config.yaml
num_hidden_layers: 9
hidden_size: 256
n_experts: 128
experts_per_token: 2
d_expert: 224
d_shared_expert: 0
hidden_act: "swiglu"
moe_layers: [3, 4, 5, 6, 7, 8]
router_score: "sigmoid"
normalize_top_k: true
routed_scale: 1.5
balance_loss: 0.00239
balance_bias: true
init_std_router: 0.00727
lr_router: 0.0035
vocab_size: 2048
norm: "rmsnorm"
norm_eps: 1e-05
tie_word_embeddings: false
optimizer: "soap_variant"
learning_rate: 0.00258
beta1: 0.95
beta2: 0.99
max_grad_norm: 0.5
batch_tokens: 262144
max_seq_len: 512
train_tokens: 1140000000
max_steps: 4349
dataset: "wikipedia_en"
Below are experts of layer 3 (counted from 0) of a mixture-of-experts language model. Rows are named router (the router's row for the expert) and show model dimensions 0-255. Each number is 128 + 24 x the weight over its row's rms, rounded and kept within 0 to 255. Numbers have three digits each.
After each expert's rows: a language model's description of what the expert responds to. This comes from a sample of Wikipedia text that the model never trained on.

# expert 21
router:139117138144137128175123166144128159155140132140115091170141145107167114109107192118108134125136121150099119102151140117128129092122135097131116079119157159135130150149096162121142139144172155080136152105107156132131133134105156100004105083131119144104104134122103149144131118148107123115159100155131143168103068114140112058112099091135120127122098120136131163118126086156100120122112121165164130154135096141136133113127142093112109162138129132083155137153181069155152111093144105086108112161153126134098131106100130103127144141154156140125125163124147154141147098136096123118153142146137130107115101122141105143147106160106072123134117088121147112117145141134102130150125138132122137090098122110138121121151153112125122145136137148120135073140100087111101119104124129
Description: Word-initial Latinate prefixes starting longer words, such as ex in experience and extensive, pro, con, comp, ca in captured.

# expert 39
router:133099135126151116162118126115131134157133128108108109181175141118128153113108183151123128133104081127084117082162138118130122065130097086125162127127174136127107169142102161130126125127158143084137154119129166114130150107105137116079118075128096147120117122138100133135162106138117130140132101204128123160123092104124114083113148137187127109124125134142132142095119101112145155132138150157158129159140122100128149117119128098131091170136114127140195103119174097138161113115121132096125128151168099100112144116101136122123149154174179115127104165145148134087148061161109157122128151153122168112132099106145145132128139145109065129149096100117137129111182117136094138134144123105099151095106110133104139117133107128112106157139167108127103111136087109134113115126116120
Description: Dashes used as empty table cells or separators, symbols like £ € ? ±, and the piece sh in fashion, overshadowed, Ashtead.

# expert 8
router:136087140169120125163129149123097155157155119103089125143132143124192154102154154144103128110112133129114117078145154131141142068119095068097151103108186167137111119143103154121147139127203166104127139110117157125117123142116162112081113078107137150118153112154110128142132123148143109127154094194132133139099099109132116050117120129140122143121141119137121114119114092120123157109110136157160125136127114116145155123106153051097105151124129161120170126154169115125149126076129117084128121151135135125101162138101150102121170142135140107118120123123128168126140111151103136125152161124136127112111114115153113107163136133093094128197091098129127122114166131130095140121143186149143151100130134120121173126110137104106101161133107150125114110134102147115111124101128126
Description: Line-initial dashes and pipe separators starting bulleted list items or table rows, plus daggers and asterisks, such as - Eric, | Defiance.

# expert 19
router:123104158153136107163110158136118128122177154113110102149135129141161136102144182142134118105118116136093126100188129127125155087109076101116155097142151140146103157135127158113120149110202145103120150091143171117130156141107122111030110071113114136139109109105113127137119126142118106139185111154131126140128086100136132091097130104179101129107123120129126110131109109123109172114107139155175133154148101137113130135130139105104095155121117147104150135132154123143117108080127136127121072153136132106082126101128133114114167146142183118136129161123115131120167098134120138147136146121128130113111110115213101138147137176113115139157124075132135110109132135143089129128149135117115131048123114142136145132155136107106144129140138139118096106114109136102106124081115100
Description: The letter f or F starting or inside a word, and the piece right after it, as in F|estival, butter|f|ly, F|er|guson, fur|th|er.

# expert 35
router:115095103133137137149137179126121146138132106130100150155167142120152142126135155117103119132095127145078113119178134135124143100131109088125158112146254148139092139164091191107156149126209154089132152117113126120104153105129151101072124071126120120130110092130106126161134141169124114111141091163112111141123123109148127098121118125154104106133133132120116132132108107132120136130117145167168123141130087105114152126131129098111110180117118128127168130145169118117128132071136139125125145154131139108096121160115149113110171153185133104117160147114140132085156104165109115135161132169123128118122122146156134128139123195094095129143104112130118141112150123132111144119125144132136129080095145122138102123115120117115113155141132126135078078139090130108103116120118124
Description: Consonant-heavy pieces inside German, Turkish, Slavic, Persian or Arabic names, such as z, k, h, ş, š, as in Schleswig, Kreuzstrasse, Farhan.

# expert 58
router:114083149133148113150129166111122140168108110111116132188187112117151152094140183140121103147122096134105119111161146132127158085137097112151157118134161148139116154132085159104116150127186130111118159116145114138094129131111141122073140071135139111106135109142142127131120113153100114132147119173121154124145091107116134074095148146142138128123146103113132126137113121124112167105128143168153121141106109131126154107111139090146073188164086132115164131125179089150160114106139127103124097150134160127117152131132156114111159132116108132122132167113124133094165075154118121117134154134137125108102095148172129118144126181076069145162067113119126133120139099155114113133146175112125150084128132115126126095126124103100097132131146139125125117112075172107121115104139113
Description: The piece la and similar syllables mid-word, as in At-la-s, over-la-p, pa-la-ce, crenu-la-ta, Rep-la-ced.

# expert 49
router:110095131146165111145124137140113141142149140110103115152122115099157124097168177136105126124106128146067123083174127138126122086128105089126150108129201143137097159165077146124153133140166112101103157111128160101118141134124161119067135043126118130113112112118128129159130137196134152124144102165118140138129101082144144097123126121139117131138117097144131103113136120117154144151122126154140126148120070126151142140130133088111097169148114121093149111099192078144135146079135113122121127144138129115112146119118152111143135132156151137111134132134139131112153111131118146123150124134131119117107096125179123107184134170140075134155065091114110137125143102189105131134183141121150135083103132099114122140129142097114132145150136140134117102118105162116088130136128100
Description: Pieces inside Romance, Arabic and other foreign names and words, like Val, Louis, Fa|br|izio, Li|br|ary, Ku|al|a Lumpur.

# expert 52
router:091113132156152124167125141113095170153150137098074131150174150124164123117161144127106117140136128129113112104154137166110166060150130096131159112150169156137099147162084152112137114117151149108117174110141142137129149122131155113062106095131117121120093125138124152141118123154110131123150107181123127156098125112152147092112133100147112125121146115146141104115115110132154150131111148146154109137131098107119167098141147051109127214138105147084179135121169083127168100094122118135123067157131129094076157132106128111133172134139162119132105151110138114126132109134131114120134139134142129103100090127151111119135113156120106131145106077119131146122159131171099119132177148109133122115100122131129137133144135122116119148150151135143106070112104160093084120093123124
Description: Single capital letter beginning a proper name or code after a space, as in K(ingsport), J(iangxi), asteroid codes like 1994 PF.

# expert 33
router:093097115141126115145124147122117164116142125123099111170129118105159137093158134150097154108124100158107094103188138120099107081127114097155139134135170141146098144151038153101120104118178131095137153098123140107079164154109166131088110077113114154130089120132100148155162110167130108140156099195134115137121085107148131090124142115161105131110122119129139124100137093128111156123124139154129124168128105128122153110126156098095106186129130132129181108112149088133148154121105126112079109135153123117070126128089137121130183129134146130134117146134135131127138096135130106123128143131134120110125108092181092149139123166109082103145077112130103139107121164172104126136129171142141147100109120144136143118146115117093118151162163116138122097117094123125115114116135134
Description: Single-vowel or short vowel pieces inside words and foreign names, like u in touch and nucleus, ni in Varnița, a in Matsuura.

# expert 38
router:127109111150147089153125146143130144122131128130108127124133144135123139073145173148102120149122070142110108095158147120139153102099130102147145108150190132127121152166098164106154125140217130147127178091111174133140123127124173124097130089125104126115156104135114150137146113168131129137172088196115156128122091092138130076121115129172097129116108110123129113119130107134119167128075128148134128151137111116128130108136160084130098168138111108075163128128174099116121095109155145111122082141140118119106117154142137131119166136146158117118112172138102148107150099144087112147144132109136128120118092145159111133133133189094117126134072101135122143129167137107108115134178143119125144100126117107126150144112141115115138147140116138084131094143087172120097118105154092
Description: Word continuations following a T or Te/Ta start, such as T-our, Tri-po-li, T-ol-kien, plus table separators and decimal points.

# expert 51
router:124113101148123107165128139109115151140132131127091128150163137108112143095130150116084129126105114158104119091156149143112132076141127103144160119128167167140166178158095174104151113139146166095113146093142150133131116155104163114077118096132088103145115119125135129164098132138115100114148089176109144153078101088134119127066113113170072165111122122105108123119113102131135173105118131191158147158125123152119159116116139092122117190126123114077151132134178099146156091075110126118133135142123141109069126136111122119136134117128171114126127147106133127132149086143115119132141157131144145108060104104180136140156115148110050125146092102097122129134135121133110110103121121115129150100107138150110130122129144114109123130140144130103111127102104118095103144132128126
Description: Opening quote marks and the first letter of quoted titles or glosses, as in "foot", "Sins of Omission", 'Best Popular Play'.

# expert 45
router:133123110171128108150114173107120178128116108120105122168173130111156123089141166125091117123108133135099137124137128160147137083107127111099145143153158162148117140155049167131117124148162139090106151113126176134119133166122162105008129092125108148114103124128110142135110094139103118144148104156131121111132134102141138102129102136184111124099128110148136158117144092140100151118120143141141114171137101111140152119112126072123103150121125129109137130120169091139155089128130122096136136164144120117082143114104147135120147140155153146127150148137135153119130111130112148127155160159135144115120087083163129133133108162089060114187103094122125111127132129141122140139164120131118157051130125128129128144147130110109133146142138150123111122130085118122090129106160112
Description: Hyphens and en dashes in hyphenated place names, compounds, ISBNs, year and score ranges, such as Chapel-en-le-Frith, 1967-68, 34-story.

# expert 31
router:108143121142152124158100183137134141159159135128073124158151145113154141100130160148110115128123088137084112100158152098139139075122102070114154117141168140123114145164083175112132134123160113097135158122120139127136130131124180114086134078096148143141124131137102151120100126163116120116177103156101133138115112122133116072091140128137129139138100111088125123131121110114152154128096136145155138152155121127128134120110147094094105167095102143105168158132153085136151104098159123100148136137144154113101151151061166106135157125142170111121124190129142140124143082131109137141128142110125132116107096100166129115140131165083040147125096114115136105108186131141119134112184110143137122131071131132124147124143145115102146137143120132140138095121119135105114118096152119
Description: Wiki section heading markers == and === after line breaks, and heading words like See also, History, Notes, Career.

# expert 61
router:104098137135094109146121192125106139141146118116103122140128126106161130105136168140126140113125117129090132114168150122131169080095102102104142132149173162126103157159091156114138140143150127088131176096139161120122159152114161101032118103128116123111103119144125158136116108180107096113154101162124150119124076098142137085110113116155119107135092098120125115139146134130133170125087124147138142130148083124122140109117154114104086155100124128101147133133166107157146111056128100120102112159153126122093136146088147126137168173165170109130128156154134168151147092140114158122149148166131131115114073115163129150130127153100076135149108095115123129124158106157101127145145163127140148073106107159127140129132137145127131131127128145126097109102093144144098139131119132
Description: Raw byte pieces of Chinese, Kannada and other non-Latin scripts, and combining subscripts in Proto-Indo-European reconstructions like *h₂éwh₂os.

# expert 24
router:139099119118144098156117180136105139139143124111105115146121130085179139104124157120109130114120120137095137103179130124139155093136129087115179121130162183155124184121126196111161114105148149107108171113138159104141151154134179088045104091113121122127123119143084158142132142159098102109145092162135166159114081114141127095091135108138126114115125134122115120127127089149122173135113158158163140151108092128129160127141142130107116145131104130102146136128172078132147128075146122146109103150117134111088148087098153140149165151125139138123147113118128147114147119156126123142152142129142148131119131106222115120148090149123104126144117108123122126115143088161109124132114171127127155095118105111127130143155158110110107142158121161118086103107097144107119118102138127
Description: The particle de, la, des and accented letters in French, Spanish or other Romance names and titles, e.g. Corazón de León.

# expert 3
router:102079145147150108166134153124118140115141146127106102157177119087145152115147145133088132097119111140094102078158147123122162086108126099111153101119184139137094161146084160123136108123187135108123178108129135147132135146124151118076101081097104139107125124133108139122125102183120080124158102174130136159100105096136134063078125130160114125133124118123143144134126089125134137117083149155148102114155105108130151112112132095115103169159126117108159122147156097141164120098116134105118083140130123128080158127109154125124173139149139159120127144136139173110128095145121118122143158152143133106100075136160098122140128156131062138146101086098126136134170125162089130120130152138129134082119110108137127121113154133116126147160102153115111105127112156106098105104148117
Description: Pipe separators in tables of transit lines and sports scores, plus mid-word pieces like vari-et-y, termin-us, Gab-ri-ela.

# expert 11
router:138097120131131142152132193119126127170140096118103122171153119104129112094163164131089136134134097124105141118206120162158124100097122090096159127133177154124104144145095136097157131124171108123145159113119123110123111143122181101028115090139128128123112119139098133124129130176135101117156133158130134144142098100149141080112127121164131120111122134153116140151136090125111137117103135147141138144139116141140140131127141090116115173112092125104216145135191091109136112088136127103112112170156140130111143132100149094140139114173124125123110177151135156109142087135126126130131153145119146118079083138135115142130117151104077149155101102100112125112117082158121132128137163135145156099122130128127119153129149133110127122151130156109107088134117140127100135085147125
Description: Digits and symbols inside geographic coordinates such as °, ′, ″, N, W, plus word pieces after pre or re, such as pre-de-cessor.

# expert 59
router:105091124132121130158139151105117153131138116103099133170183117111136152089145145119095117130105088136107116111144160135109123091086091107137158116123163161150093155125095143097150115138162142095130184110113139138099136133123144115095109139125112130104179082141114106152138122173104109115157101186122149141137125135164105105108136129138109106093131118145119127134107115132110162118113108164119152152101104132119131108119145064116102179128089142119163107093166060144148133107145144102108097147137139134093134123106133130150184150144163117135128149121105182110171094134111105130119128131109121135136100130166126161135130155089093143156028092133098131125154115153104142153115156121134128108127151170109135154145125124103117159138115146119123088134083144110099127119121132
Description: The letter n in contractions like hasn't, wasn't and didn't, and inside words like planning or UConn, plus won and medal results.